Weights of a small mixture-of-experts language model, trained from scratch on English Wikipedia.
Experts: 12 experts in each of 9 layers, 256 SwiGLU neurons an expert, 1 pick a token, a softmax router.
Training: a variant of SOAP for the experts, 406M tokens, 3428 steps.
Below are experts of layer 2 (counted from 0) of a mixture-of-experts language model. Rows are named router (the router's row for the expert), gate (a neuron's input weights, with its number), up (a neuron's input weights, with its number), down (a neuron's output weights, with its number) and show model dimensions 384-447. Each number is 50 + 10 x the weight over its row's rms, rounded and kept within 0 to 99.
Before each expert's rows: a language model's description of what the expert responds to. This comes from a sample of Wikipedia text that the model never trained on.

# expert 1
It responds to: Verb complements, prepositions
router:54 51 48 68 51 35 45 61 48 59 48 20 54 38 69 50 35 50 42 68 64 37 68 58 56 41 74 47 53 57 29 51 49 34 42 49 62 52 39 43 36 69 43 48 52 43 49 48 47 59 60 39 43 47 48 74 41 61 57 53 67 69 57 37
gate0:52 70 58 62 52 44 64 62 70 47 37 57 43 50 54 57 46 47 71 56 66 54 60 67 46 46 51 47 46 53 43 34 55 51 40 78 35 48 54 48 60 45 49 31 45 56 53 50 37 57 51 49 59 47 46 61 56 67 53 53 42 57 57 33
up0:50 60 49 63 59 75 52 61 33 50 18 44 43 60 48 48 57 51 45 65 68 44 39 38 44 48 46 54 40 48 27 35 45 58 45 60 48 45 39 48 32 59 55 52 40 56 61 64 46 53 35 49 62 45 47 28 76 54 56 65 45 45 26 58
down0:52 45 49 34 42 60 47 55 64 47 53 46 63 39 49 57 42 37 59 51 42 49 47 67 47 56 51 46 47 46 67 55 53 42 61 23 34 52 71 43 53 48 59 49 51 43 46 49 42 27 46 56 43 71 62 53 42 46 42 71 59 49 49 55
gate1:56 59 45 61 62 55 49 53 48 49 43 45 49 47 41 43 70 43 47 31 63 46 55 49 48 48 60 55 50 54 71 56 56 45 46 51 43 69 45 53 37 36 33 54 46 58 58 41 52 45 49 52 56 47 57 57 29 27 46 59 31 62 75 61
up1:64 42 53 60 52 61 47 68 57 50 53 48 56 35 63 55 69 42 32 45 44 59 40 72 51 62 35 55 55 49 71 39 62 51 52 31 53 58 53 50 45 39 42 65 58 65 63 51 61 45 45 57 58 30 62 23 34 37 60 52 38 41 64 47
down1:41 52 35 42 37 48 75 54 55 50 40 68 49 43 42 40 44 50 35 48 71 56 50 43 44 56 46 34 43 47 40 66 39 45 35 52 38 52 62 46 71 43 46 48 76 29 52 47 45 55 39 52 52 38 34 49 55 59 53 32 61 57 40 36
gate2:40 44 26 50 63 53 58 56 53 62 47 45 65 66 49 48 49 55 44 44 76 51 39 51 70 47 52 47 54 47 55 50 42 44 51 39 55 46 62 56 57 46 33 48 51 73 51 39 51 67 53 59 53 47 62 45 52 67 47 45 32 38 48 54
up2:60 40 57 77 25 45 38 40 65 49 61 49 57 35 53 52 49 66 45 57 64 46 48 42 42 52 39 51 57 39 50 36 44 54 33 67 44 55 52 49 51 55 50 53 39 47 51 59 33 73 37 49 50 60 56 60 56 51 56 58 43 51 39 35
down2:44 43 52 62 56 51 62 53 40 59 58 45 66 52 45 61 49 38 48 37 39 47 39 47 46 64 58 53 58 44 49 32 63 43 61 45 46 64 77 49 49 44 56 70 27 46 30 53 31 50 36 38 59 50 50 51 55 54 45 52 52 39 46 29
gate3:58 41 61 54 42 72 61 49 28 52 55 40 58 59 32 59 54 58 53 51 51 60 41 43 66 48 37 62 56 52 48 51 26 40 55 56 79 54 47 46 51 39 45 60 60 56 51 31 53 65 43 42 64 43 51 52 50 45 47 50 53 38 39 55
up3:53 56 63 55 48 47 45 67 70 52 70 63 55 47 62 47 33 46 41 44 47 45 59 63 54 58 67 41 47 51 45 73 51 52 51 29 51 37 64 30 58 56 70 56 47 51 51 56 55 55 63 57 31 47 52 46 54 46 54 41 49 27 52 57
down3:53 44 56 59 65 62 55 38 61 44 51 59 52 53 50 51 71 45 54 61 53 51 48 43 40 54 60 33 25 57 65 71 55 53 66 56 81 46 40 41 36 53 50 44 54 43 54 50 45 52 20 67 47 60 44 68 43 49 44 39 57 65 55 34
gate4:71 43 45 47 52 58 48 54 55 46 60 52 64 45 50 47 43 57 44 60 38 37 44 49 50 45 66 41 62 68 57 52 50 40 49 58 40 59 34 61 55 46 45 61 37 45 58 65 53 46 60 57 61 57 48 44 55 55 56 62 56 67 51 50
up4:51 42 66 55 50 47 42 50 51 63 52 57 36 54 56 39 25 60 37 47 49 46 55 56 58 51 65 50 67 58 50 51 48 36 50 51 34 64 33 58 56 43 39 57 31 44 53 58 48 47 67 52 59 54 46 58 49 53 56 54 68 54 52 49
down4:47 63 50 52 56 58 50 62 49 40 40 59 43 50 44 60 51 59 75 52 39 68 65 51 59 35 52 60 38 52 46 58 49 55 58 56 42 60 52 46 45 59 48 52 22 58 38 46 41 55 41 65 46 57 50 63 50 48 35 36 39 53 55 50
gate5:52 55 65 48 43 35 48 42 40 43 51 54 47 52 55 46 52 48 64 41 62 37 60 55 49 41 66 46 43 45 61 31 47 57 48 49 49 35 61 33 42 43 56 44 50 63 53 65 62 62 35 52 60 72 39 57 49 45 67 51 47 46 69 52
up5:57 50 40 49 69 52 49 38 52 34 58 56 59 70 52 44 63 44 34 51 50 56 52 56 53 61 44 51 32 52 51 37 59 53 58 46 21 38 56 48 59 46 51 38 62 68 62 51 45 53 54 38 52 56 47 52 54 68 59 61 46 53 60 41
down5:32 54 67 43 54 30 59 54 46 45 36 58 45 47 51 45 65 44 35 66 50 41 50 32 51 51 63 41 47 52 60 60 55 63 50 47 60 51 72 52 39 54 60 64 59 22 58 45 33 49 47 73 62 51 57 66 49 55 56 74 59 48 49 48
gate6:51 44 48 53 65 55 38 58 52 52 76 50 47 50 34 57 44 77 50 29 60 48 38 37 60 53 52 59 51 49 43 41 60 63 36 65 42 42 41 48 47 56 57 71 44 43 50 49 49 35 52 38 48 35 27 37 56 51 53 61 53 59 56 53
up6:34 72 46 58 49 51 52 51 45 49 53 49 54 44 52 51 49 39 42 49 60 53 45 50 57 47 49 61 49 48 59 41 51 45 53 54 48 45 51 55 57 55 48 48 34 55 44 55 56 43 58 63 59 48 45 44 52 47 57 47 68 65 49 53
down6:56 40 37 72 59 51 51 30 51 62 46 51 68 55 52 70 50 52 43 49 45 51 49 64 56 45 38 58 43 48 28 43 28 32 45 48 45 46 45 53 47 34 56 59 56 43 55 69 33 59 52 52 53 40 57 63 37 71 51 53 38 39 39 54
gate7:59 58 57 50 39 21 47 53 70 56 34 62 51 48 69 51 66 59 64 47 32 38 56 24 52 39 60 48 43 56 38 55 61 58 49 56 53 57 58 57 45 38 49 50 49 53 49 35 34 42 48 50 45 58 57 47 42 49 55 61 59 53 38 50
up7:42 58 43 42 50 60 44 53 57 81 46 32 39 47 72 58 38 52 43 48 36 46 48 40 58 58 42 60 47 53 46 44 46 50 40 38 42 62 39 44 50 50 55 61 49 60 58 38 49 62 49 55 47 34 50 52 54 46 53 40 57 41 59 51
down7:38 40 40 55 49 34 57 36 43 48 63 62 50 50 56 44 45 45 58 33 60 57 44 48 54 57 47 64 49 64 39 59 36 47 43 69 54 46 51 65 46 41 59 43 35 63 56 39 41 52 36 62 35 59 73 43 54 41 52 64 52 49 55 50
gate8:54 34 53 57 51 69 43 46 59 35 59 61 50 59 49 38 51 50 52 55 66 55 60 61 60 30 52 69 48 32 50 45 40 39 45 67 54 52 60 45 49 57 39 44 61 53 40 57 61 38 45 46 39 48 57 46 47 41 30 50 43 51 34 29
up8:33 47 47 53 42 60 48 34 67 20 62 42 66 59 48 43 57 51 46 58 59 50 57 72 56 42 52 71 59 51 50 55 51 47 67 55 43 39 54 40 57 58 33 48 63 31 35 53 45 53 36 53 22 54 49 52 39 44 48 51 46 46 49 64
down8:53 41 31 48 50 58 59 39 47 38 44 48 61 58 49 47 63 53 58 47 42 56 34 43 55 59 51 53 71 64 46 51 44 54 49 53 58 53 56 46 57 60 61 44 62 44 47 61 36 52 56 45 58 42 28 44 37 53 58 45 56 51 68 87
gate9:49 61 43 47 40 30 46 48 56 60 47 54 57 40 51 52 43 68 53 58 49 41 46 56 67 53 37 34 38 33 30 42 43 54 50 48 42 58 44 41 64 71 50 44 46 50 61 49 67 53 47 45 50 34 59 53 61 47 48 43 48 64 59 81
up9:53 49 36 57 69 24 54 65 35 48 46 54 53 32 59 52 49 44 34 54 51 35 42 45 36 53 58 41 41 56 74 56 49 59 57 45 50 45 38 53 23 26 65 55 66 49 47 32 55 21 43 44 43 63 41 42 60 27 64 51 51 59 33 32
down9:47 52 37 56 40 41 27 39 54 68 51 30 44 45 52 47 35 71 56 52 66 56 52 53 58 72 49 45 41 45 51 39 58 41 54 57 50 39 53 32 38 44 34 60 67 50 73 40 56 35 58 49 59 37 47 50 47 63 54 45 60 38 60 46
gate10:62 43 62 51 50 43 63 47 54 49 49 43 47 41 25 44 56 56 55 50 63 52 43 54 38 46 56 52 54 56 39 70 56 66 51 48 56 37 45 51 58 44 46 51 59 49 49 52 30 54 37 51 53 49 41 49 45 30 45 48 39 48 66 51
up10:50 53 62 57 55 60 43 55 34 42 39 36 52 45 52 48 63 63 53 58 63 46 40 46 41 52 54 51 45 47 44 63 52 64 56 55 82 51 48 39 69 50 57 62 51 47 57 59 23 46 45 49 50 34 38 52 70 40 49 44 49 72 44 52
down10:50 41 44 37 60 57 46 54 59 52 76 55 54 50 41 57 55 30 65 36 51 49 69 63 47 54 65 49 45 56 56 35 54 58 57 63 46 60 66 53 45 35 58 46 32 46 49 48 57 44 49 53 29 56 62 46 33 42 39 33 42 60 39 30
gate11:57 73 46 38 40 28 55 47 58 56 57 60 56 50 41 75 56 63 54 45 49 59 50 51 37 49 47 48 34 35 67 52 49 53 53 80 46 43 54 54 51 52 46 37 59 45 68 62 46 61 69 54 42 44 50 54 25 55 53 49 66 54 63 53
up11:35 29 60 56 45 61 58 43 46 60 38 38 39 45 46 36 36 45 65 45 61 42 56 39 40 40 45 51 50 50 45 61 57 47 54 56 54 55 32 53 54 39 41 45 54 66 31 28 56 28 50 40 59 48 42 60 45 50 51 59 59 70 48 34
down11:54 44 43 40 59 45 55 37 60 47 47 44 59 53 62 51 47 57 61 56 50 54 41 35 47 43 34 79 61 64 44 48 63 45 53 48 64 57 64 43 46 63 49 65 61 66 40 59 52 53 39 42 62 58 44 50 75 44 45 54 36 44 47 53
gate12:52 40 63 36 62 39 44 67 40 38 50 66 56 44 56 49 50 55 53 49 40 48 30 45 56 24 45 44 49 58 48 58 53 38 40 62 70 50 45 57 44 58 49 49 45 53 50 52 34 57 51 50 41 45 48 40 54 30 56 62 52 32 40 24
up12:47 52 41 44 56 32 46 61 47 49 40 53 47 63 56 50 59 56 61 57 45 49 38 48 48 36 49 65 45 59 51 48 40 33 39 48 61 61 24 54 51 44 29 49 43 42 30 50 41 60 64 50 60 47 61 37 52 52 54 55 53 42 35 27
down12:62 42 49 38 46 55 49 31 58 53 45 46 43 55 39 58 56 47 63 45 40 53 52 68 50 41 45 45 59 51 54 41 66 52 35 46 41 38 48 59 35 42 72 39 53 49 47 53 42 51 47 41 58 50 58 52 49 49 54 61 40 37 53 62
gate13:57 45 56 53 55 41 40 54 56 47 36 63 52 31 51 41 61 41 59 44 49 48 40 48 39 58 54 52 57 29 62 44 62 43 50 56 53 54 31 62 67 42 37 64 38 58 55 27 54 46 47 45 34 53 43 47 23 64 35 50 52 58 59 42
up13:42 67 41 50 62 51 62 29 44 72 47 44 27 45 44 57 42 39 41 45 67 41 36 40 50 41 52 37 47 45 33 45 34 42 52 63 47 69 45 52 41 48 56 65 52 52 58 42 45 48 48 38 42 59 64 58 43 53 46 42 45 50 56 54
down13:34 64 61 64 46 51 57 52 61 43 61 63 52 52 40 44 54 43 74 51 37 46 47 34 67 38 51 38 51 46 50 57 45 45 50 58 68 54 53 63 54 39 48 41 18 62 58 42 38 38 43 59 35 40 50 38 52 37 59 61 59 49 46 40
gate14:35 44 49 40 50 49 37 55 61 52 65 48 77 49 54 45 45 39 71 60 55 42 46 46 47 54 50 35 58 54 49 42 57 51 63 40 68 74 48 34 53 67 44 43 56 50 43 31 40 54 59 54 54 39 47 46 47 49 60 60 55 68 36 52
up14:53 45 53 59 41 52 45 51 48 56 41 54 54 46 44 55 81 64 44 51 47 60 49 49 45 47 51 70 50 39 52 46 48 63 44 57 54 27 57 65 55 48 40 76 50 50 57 57 41 40 38 52 42 59 31 34 61 57 34 49 39 22 46 35
down14:48 44 31 40 65 75 45 40 45 53 60 50 47 39 65 49 48 30 53 43 48 60 31 57 33 39 51 51 50 45 49 54 61 44 59 46 34 60 60 46 58 43 50 27 47 62 34 58 41 40 58 40 61 47 59 49 75 49 50 45 57 49 43 84
gate15:53 68 47 58 45 53 38 30 39 42 59 44 41 68 47 60 28 71 48 58 43 47 45 66 45 61 51 52 41 56 52 44 52 39 57 45 63 47 60 46 44 49 49 63 53 47 57 48 50 50 37 55 47 38 49 62 60 42 52 64 56 41 56 55
up15:50 35 46 55 59 58 64 43 44 66 53 45 48 35 48 35 42 52 45 72 63 62 46 63 52 44 47 31 37 48 44 53 56 57 40 46 54 57 51 56 45 27 57 48 41 60 59 59 53 46 42 51 56 57 44 59 44 44 46 37 55 55 48 59
down15:36 40 52 51 54 58 48 47 43 47 32 40 53 36 52 60 38 47 55 48 54 29 59 59 45 52 48 48 48 49 47 27 59 54 60 41 75 37 48 70 64 43 47 58 63 27 53 48 61 65 39 58 67 54 32 38 74 62 59 47 49 53 43 51
gate16:23 57 33 35 46 64 42 35 52 42 41 58 44 49 48 55 57 42 58 56 26 50 50 45 46 46 13 46 77 50 43 45 43 41 45 50 63 47 43 62 55 40 57 44 54 65 43 54 52 38 46 40 48 66 63 65 55 47 50 46 56 54 67 51
up16:55 46 64 58 23 56 64 60 69 33 45 64 43 42 54 54 49 45 43 66 49 39 49 43 47 44 64 51 54 55 40 54 37 45 56 46 59 34 35 60 59 54 43 35 54 32 52 52 53 28 62 54 47 43 37 46 55 38 57 44 37 55 57 47
down16:49 53 40 48 43 42 42 56 55 43 58 40 44 54 53 61 40 71 47 57 55 57 50 46 43 52 66 37 60 56 44 63 47 66 52 51 35 56 52 41 54 46 63 56 57 64 59 43 44 51 41 36 48 55 60 49 53 45 55 38 42 81 43 49
gate17:42 49 33 67 38 51 60 53 47 36 42 49 37 44 40 54 44 40 53 40 59 48 71 60 38 20 46 57 45 29 36 37 53 45 46 40 40 61 54 44 49 48 45 41 45 47 61 44 53 49 59 37 62 29 63 52 52 46 43 44 58 63 50 56
up17:32 45 46 53 48 54 52 48 34 65 57 27 68 45 58 40 69 67 49 60 47 44 52 53 64 62 52 50 52 56 64 45 61 54 56 43 75 50 45 52 25 47 56 43 44 40 57 56 42 53 51 54 51 67 38 33 32 67 53 46 39 50 55 58
down17:58 47 40 56 49 51 58 48 56 39 55 40 60 56 46 55 61 70 43 59 47 41 40 62 53 40 56 48 54 49 51 45 33 55 61 59 90 48 44 64 57 43 45 79 67 45 54 36 47 38 59 42 43 45 43 43 55 51 54 43 47 31 56 47
gate18:64 42 57 50 42 49 48 55 54 25 43 39 62 46 40 42 41 60 44 34 49 44 63 48 57 50 61 45 59 58 53 36 40 42 60 34 47 50 51 58 62 45 59 63 47 39 65 63 59 46 43 43 47 67 49 34 49 42 72 48 50 54 60 54
up18:22 41 54 56 51 56 51 37 56 68 69 34 44 48 52 32 45 53 57 30 51 61 71 40 47 41 33 46 40 42 49 65 61 52 24 58 50 40 49 61 41 63 52 44 50 58 51 47 58 42 53 49 65 31 53 69 50 52 41 55 56 47 49 46
down18:33 47 55 59 61 64 57 31 40 65 53 35 47 59 44 45 40 50 74 54 49 53 61 64 62 56 43 52 65 56 53 45 32 38 58 42 32 53 47 54 39 49 44 37 45 53 36 38 70 46 54 56 48 64 58 68 35 34 44 51 53 59 36 57
gate19:43 64 53 40 68 46 78 46 39 47 54 47 56 51 43 39 61 51 48 55 57 48 54 41 32 54 71 47 61 35 43 43 54 50 56 58 57 66 51 64 56 46 44 51 46 53 62 64 42 28 49 44 56 42 62 72 65 42 42 56 60 51 47 64
up19:60 42 49 56 58 62 74 38 47 63 61 65 52 56 41 43 58 45 49 46 54 63 52 48 40 65 68 52 55 50 49 46 55 40 50 49 50 70 58 47 42 61 37 53 59 46 50 63 47 35 46 46 37 42 56 51 60 47 46 66 49 52 53 53
down19:49 50 57 55 53 42 53 52 42 59 61 52 71 49 35 37 65 53 40 44 53 42 54 43 52 52 51 43 59 47 55 38 63 77 56 51 67 43 60 52 58 65 52 43 52 64 82 50 43 52 25 60 40 50 82 53 38 60 71 44 47 57 53 38
gate20:46 74 54 57 36 38 44 55 44 59 49 54 58 58 45 51 43 51 56 35 52 56 44 51 60 33 52 51 27 58 41 63 41 64 57 63 47 63 39 52 48 48 56 54 56 48 47 66 50 47 41 69 44 60 42 46 50 65 47 32 52 57 47 61
up20:48 64 47 38 47 59 50 62 40 47 46 45 55 54 53 27 45 40 46 43 66 54 49 40 59 28 38 54 53 48 60 37 42 44 45 52 52 49 59 44 46 48 44 66 43 51 48 54 60 31 37 53 50 54 32 57 65 52 25 58 37 55 56 46
down20:41 46 53 54 70 61 45 57 46 32 40 34 57 56 64 62 61 57 61 26 51 45 46 40 42 43 57 52 53 56 62 41 61 50 45 37 41 39 51 53 30 61 51 46 69 48 36 31 58 63 59 44 51 59 55 46 62 42 39 45 38 60 45 55
gate21:43 51 53 60 46 28 42 53 67 38 43 39 44 69 57 51 49 48 47 43 38 55 67 41 49 54 34 40 43 35 54 56 39 42 36 42 58 73 62 41 50 43 59 50 44 26 56 45 57 49 39 59 46 44 50 59 51 43 35 57 51 63 54 48
up21:43 54 50 42 55 43 36 26 63 70 56 56 45 58 35 46 58 70 47 59 50 51 57 55 46 63 51 49 58 48 44 61 53 66 72 49 46 78 51 46 38 40 32 51 49 44 47 42 50 65 52 57 64 75 43 49 62 52 51 50 34 65 56 33
down21:49 60 68 42 42 44 52 39 51 61 56 38 60 36 38 60 56 42 40 37 42 29 64 62 52 46 40 53 50 45 56 48 72 46 62 45 38 57 34 60 50 49 36 40 50 55 47 33 56 58 54 55 55 53 68 65 66 38 47 26 39 44 45 44
gate22:43 57 64 41 51 48 52 62 77 47 37 58 44 52 34 56 52 50 47 35 63 49 62 46 45 53 39 50 46 41 58 66 41 57 54 51 54 30 50 57 57 28 47 55 58 36 47 40 50 49 37 48 38 51 53 55 55 44 70 62 53 71 52 45
up22:49 36 59 58 52 54 68 46 63 52 46 56 60 56 65 45 38 51 54 40 55 37 44 65 51 52 67 39 41 45 48 43 42 54 45 37 57 41 39 62 49 44 59 56 41 60 50 54 64 62 47 44 63 52 51 71 54 46 68 59 55 48 40 52
down22:52 59 57 66 56 46 58 47 30 58 51 49 43 57 51 47 51 53 67 53 58 51 69 59 68 30 35 54 36 49 51 52 48 57 73 44 53 38 56 52 43 46 54 53 47 62 78 57 67 44 58 36 31 42 36 58 57 61 61 53 47 49 44 44
gate23:72 46 67 65 53 47 57 51 67 51 29 46 61 52 48 48 39 58 50 59 37 49 59 44 46 51 52 30 52 63 55 51 44 36 31 44 55 55 52 57 38 44 46 46 76 41 48 53 49 53 66 56 44 64 52 35 48 34 53 55 38 49 45 42
up23:55 55 63 42 65 44 54 39 43 39 66 36 49 59 41 59 52 59 48 54 29 36 64 36 49 45 39 53 68 69 41 51 49 60 59 49 62 51 54 68 46 66 50 34 40 64 37 41 46 46 59 46 48 50 45 51 53 35 60 61 58 41 42 60
down23:61 58 43 64 39 58 53 39 53 51 48 47 47 60 46 56 55 42 70 36 62 80 60 35 50 56 40 35 41 69 52 52 26 53 53 55 43 63 63 55 42 50 42 43 46 53 51 37 66 46 56 54 51 52 45 58 27 44 33 40 47 46 55 19
gate24:32 61 44 61 55 47 57 38 32 55 58 45 40 70 48 31 38 41 55 51 48 39 56 61 65 55 54 81 56 44 34 22 61 55 52 53 64 59 38 55 36 57 43 56 45 61 63 52 57 47 48 52 47 65 61 54 37 53 52 65 58 65 45 56
up24:56 38 56 48 44 40 58 68 49 62 52 63 58 49 64 28 63 41 50 52 52 57 48 49 47 33 50 41 48 57 40 66 45 46 43 65 74 47 63 55 40 48 50 40 50 46 55 73 42 47 50 44 42 40 60 54 55 52 57 56 48 46 43 61
down24:51 60 40 50 67 43 51 52 51 64 43 42 48 69 40 60 34 43 65 53 30 57 45 66 60 40 29 35 57 53 72 43 68 62 50 59 46 43 30 63 56 38 54 88 46 50 67 57 69 50 59 60 56 45 60 31 47 37 44 50 45 48 42 57
gate25:37 62 64 40 56 39 62 42 44 71 46 43 50 46 32 61 43 55 66 50 67 46 53 29 53 48 39 45 39 53 43 59 40 65 48 66 54 45 64 58 58 43 41 51 60 55 27 54 41 57 51 43 56 38 41 36 49 59 33 53 45 45 55 52
up25:41 51 47 31 36 46 64 59 46 50 46 53 50 40 34 50 64 55 52 52 56 48 54 49 39 59 51 47 47 63 63 54 70 50 57 41 66 47 37 43 44 40 77 52 72 46 64 50 41 53 56 48 68 61 52 48 69 50 41 45 35 42 37 49
down25:48 51 59 61 30 57 48 51 37 58 48 51 54 43 47 55 52 39 37 65 49 37 68 49 33 42 42 40 48 33 77 49 50 44 60 63 30 44 59 70 22 58 45 63 36 59 48 63 73 39 49 47 59 59 40 56 56 58 42 36 42 58 51 42
gate26:51 36 47 70 68 53 66 50 40 53 58 44 39 51 62 39 48 59 57 39 35 50 43 54 43 41 65 54 55 53 54 50 54 42 71 43 66 47 49 62 52 46 27 61 57 26 45 39 53 62 55 54 46 74 64 56 51 53 42 56 60 70 64 38
up26:62 57 44 52 54 41 53 42 38 46 50 43 49 58 64 53 66 49 54 50 38 65 50 62 58 41 32 78 47 55 33 58 41 51 34 52 59 52 56 52 50 51 32 47 41 44 44 62 36 43 62 38 52 41 46 37 39 61 43 63 39 61 56 56
down26:42 37 45 63 41 39 56 33 42 47 42 66 52 51 43 50 60 47 58 68 71 33 35 56 51 58 59 55 59 56 42 44 57 44 51 48 68 49 60 57 85 50 57 61 68 34 63 31 49 39 54 46 57 45 35 39 56 55 54 49 45 35 42 76
gate27:38 37 57 60 55 41 64 84 59 44 40 35 60 35 46 52 58 42 57 53 45 45 53 33 51 44 51 65 47 48 50 54 60 42 55 36 44 58 35 43 56 41 50 77 48 59 40 42 58 47 41 63 52 38 56 69 66 53 45 44 42 55 42 60
up27:53 56 67 54 49 32 56 41 58 46 38 45 62 53 42 39 68 47 50 59 25 54 43 62 27 50 40 45 46 70 47 49 58 63 49 40 53 40 57 60 40 61 59 45 72 50 47 46 71 55 49 50 45 34 42 49 62 65 46 51 61 46 44 48
down27:43 54 59 46 43 54 48 46 53 44 34 53 36 41 32 58 48 44 77 44 56 46 54 54 72 43 46 57 50 55 46 50 51 49 56 45 62 60 25 58 40 55 53 62 49 59 48 36 48 41 48 54 22 36 58 46 54 46 51 25 45 54 29 51
gate28:39 53 53 49 53 66 42 42 47 37 48 34 53 65 54 47 48 52 33 69 48 47 49 55 58 38 60 34 40 45 59 57 51 46 35 42 59 52 46 53 39 56 55 45 41 38 62 44 68 53 41 44 41 51 35 50 38 62 42 42 32 60 38 48
up28:33 53 43 50 39 30 50 41 50 46 50 50 48 46 67 55 55 60 32 57 49 44 49 62 67 33 57 50 39 41 51 49 45 46 57 53 33 58 43 47 40 50 32 51 53 46 40 45 42 54 62 50 49 45 66 50 52 44 43 44 43 49 46 58
down28:71 61 74 59 40 49 39 49 52 78 37 41 56 45 52 53 67 50 20 61 44 47 48 57 34 46 57 53 36 42 43 55 61 41 60 41 44 46 45 62 48 36 47 45 58 65 43 38 51 37 46 47 58 40 53 47 55 54 66 60 49 40 47 55
gate29:57 56 46 43 49 52 68 54 58 48 44 50 53 52 43 67 58 47 50 33 41 38 50 57 58 47 49 46 48 48 37 52 58 50 66 28 46 53 44 44 36 76 48 26 41 51 50 51 45 66 51 41 49 44 47 47 54 41 46 65 76 43 64 62
up29:66 53 57 59 41 53 41 51 47 47 39 48 25 44 44 55 44 46 49 60 50 57 54 60 82 48 36 43 45 44 60 51 44 50 31 42 52 65 49 50 63 43 42 44 56 48 36 31 44 35 60 66 52 52 52 52 62 44 64 39 54 44 51 54
down29:54 51 46 57 58 49 58 51 61 50 49 47 46 63 46 36 51 40 52 52 60 50 38 49 40 45 37 37 52 59 53 46 52 50 57 58 73 47 50 56 63 52 24 59 52 37 54 51 63 46 61 35 62 55 67 62 49 60 49 72 48 37 33 57
gate30:50 78 42 53 42 38 49 43 80 39 52 57 51 42 59 61 43 32 50 50 53 48 43 52 56 38 44 40 36 46 41 56 57 24 47 46 49 63 50 52 48 47 57 46 58 39 29 46 49 43 33 49 53 46 42 52 55 47 48 46 65 47 39 36
up30:50 55 47 54 39 65 64 51 58 54 59 59 40 56 42 56 53 41 57 59 62 44 40 36 45 56 41 57 46 45 49 44 30 50 51 52 65 41 69 38 42 56 51 44 55 47 60 53 56 45 45 30 42 56 51 46 62 46 58 41 50 29 39 63
down30:59 42 47 38 46 46 36 63 57 41 54 53 52 36 50 42 60 63 44 38 66 49 52 48 54 56 46 37 44 44 62 38 49 51 44 50 35 57 57 70 43 44 54 58 48 49 53 37 35 42 70 58 45 43 60 57 56 67 58 29 36 63 64 32
gate31:45 44 46 45 52 68 55 38 45 41 59 63 47 53 58 29 49 42 38 42 47 59 28 39 59 58 57 46 41 45 41 53 47 23 31 67 71 46 55 42 63 51 52 60 66 36 38 48 62 50 57 66 44 54 51 48 45 34 38 75 60 64 38 41
up31:76 71 49 44 65 65 67 52 54 53 53 54 51 53 58 38 47 51 58 63 59 43 49 35 64 60 49 53 52 44 50 38 50 47 68 60 46 65 50 26 52 58 27 68 52 45 57 61 51 44 61 55 41 46 63 46 59 43 42 44 52 32 65 58
down31:70 53 71 36 51 38 58 55 47 53 46 45 49 47 52 56 48 38 30 33 61 51 35 40 50 58 68 70 37 52 32 20 57 62 31 32 61 59 49 43 69 53 58 64 57 29 42 36 48 67 43 29 67 63 53 43 48 62 43 51 26 32 68 58
gate32:64 33 46 66 65 53 48 42 46 61 50 47 53 43 47 64 56 44 50 53 60 49 56 59 63 53 51 40 26 45 44 43 32 65 54 57 51 50 52 53 50 43 34 54 62 45 33 50 46 61 62 51 28 79 60 41 48 47 47 51 38 56 50 39
up32:48 56 50 64 57 57 32 60 59 60 55 55 49 47 34 55 63 58 46 46 61 40 53 27 39 55 36 49 54 43 68 49 54 54 30 70 48 40 63 54 47 43 74 45 48 48 48 36 31 54 48 50 55 64 58 56 49 61 52 69 65 45 65 42
down32:38 52 41 26 48 50 52 60 64 32 53 59 46 55 59 42 58 65 45 49 48 59 59 42 60 60 58 55 48 37 58 49 39 41 49 52 67 42 53 44 58 53 52 40 58 31 50 37 52 67 44 54 58 46 49 76 55 58 36 64 46 74 73 46
gate33:62 50 41 69 52 30 48 50 46 41 62 52 58 49 51 47 69 42 46 53 57 51 51 48 53 36 54 64 46 54 60 37 63 44 47 60 54 53 43 40 33 42 51 53 78 48 48 55 53 55 70 37 32 45 51 52 49 61 66 53 40 40 63 61
up33:51 35 54 55 56 31 46 28 34 44 60 68 42 56 56 43 48 43 42 59 57 52 70 51 61 44 40 57 58 54 42 66 58 40 48 47 50 78 69 40 50 31 63 54 67 53 60 40 57 56 50 43 54 63 53 45 45 41 57 36 53 47 39 48
down33:48 56 37 44 48 50 45 32 51 43 73 52 48 54 38 66 46 42 77 56 53 67 44 47 58 40 69 57 39 55 62 51 44 58 62 41 49 53 65 47 51 43 73 60 45 67 35 46 69 39 62 41 45 55 42 50 41 42 47 54 48 40 37 64
gate34:42 51 41 46 47 56 54 59 44 59 43 72 51 53 52 33 52 60 56 37 44 42 50 63 36 48 42 48 58 58 54 46 64 61 47 38 50 61 49 16 41 48 37 52 55 58 45 60 35 60 49 42 54 33 53 34 60 63 58 51 52 51 54 63
up34:52 36 46 60 57 43 52 33 40 60 48 65 75 55 43 28 43 47 44 52 43 50 56 68 47 70 57 40 45 54 47 67 59 48 66 36 55 46 43 27 48 57 38 54 38 67 43 54 29 47 58 57 48 66 45 50 42 45 54 48 43 46 42 53
down34:49 71 42 34 42 56 45 53 42 55 33 57 40 53 51 59 42 51 53 41 36 55 66 55 32 47 51 49 38 51 58 68 35 40 48 55 60 43 27 43 43 60 52 51 47 34 52 84 51 42 52 40 65 54 23 55 58 57 51 58 37 50 56 58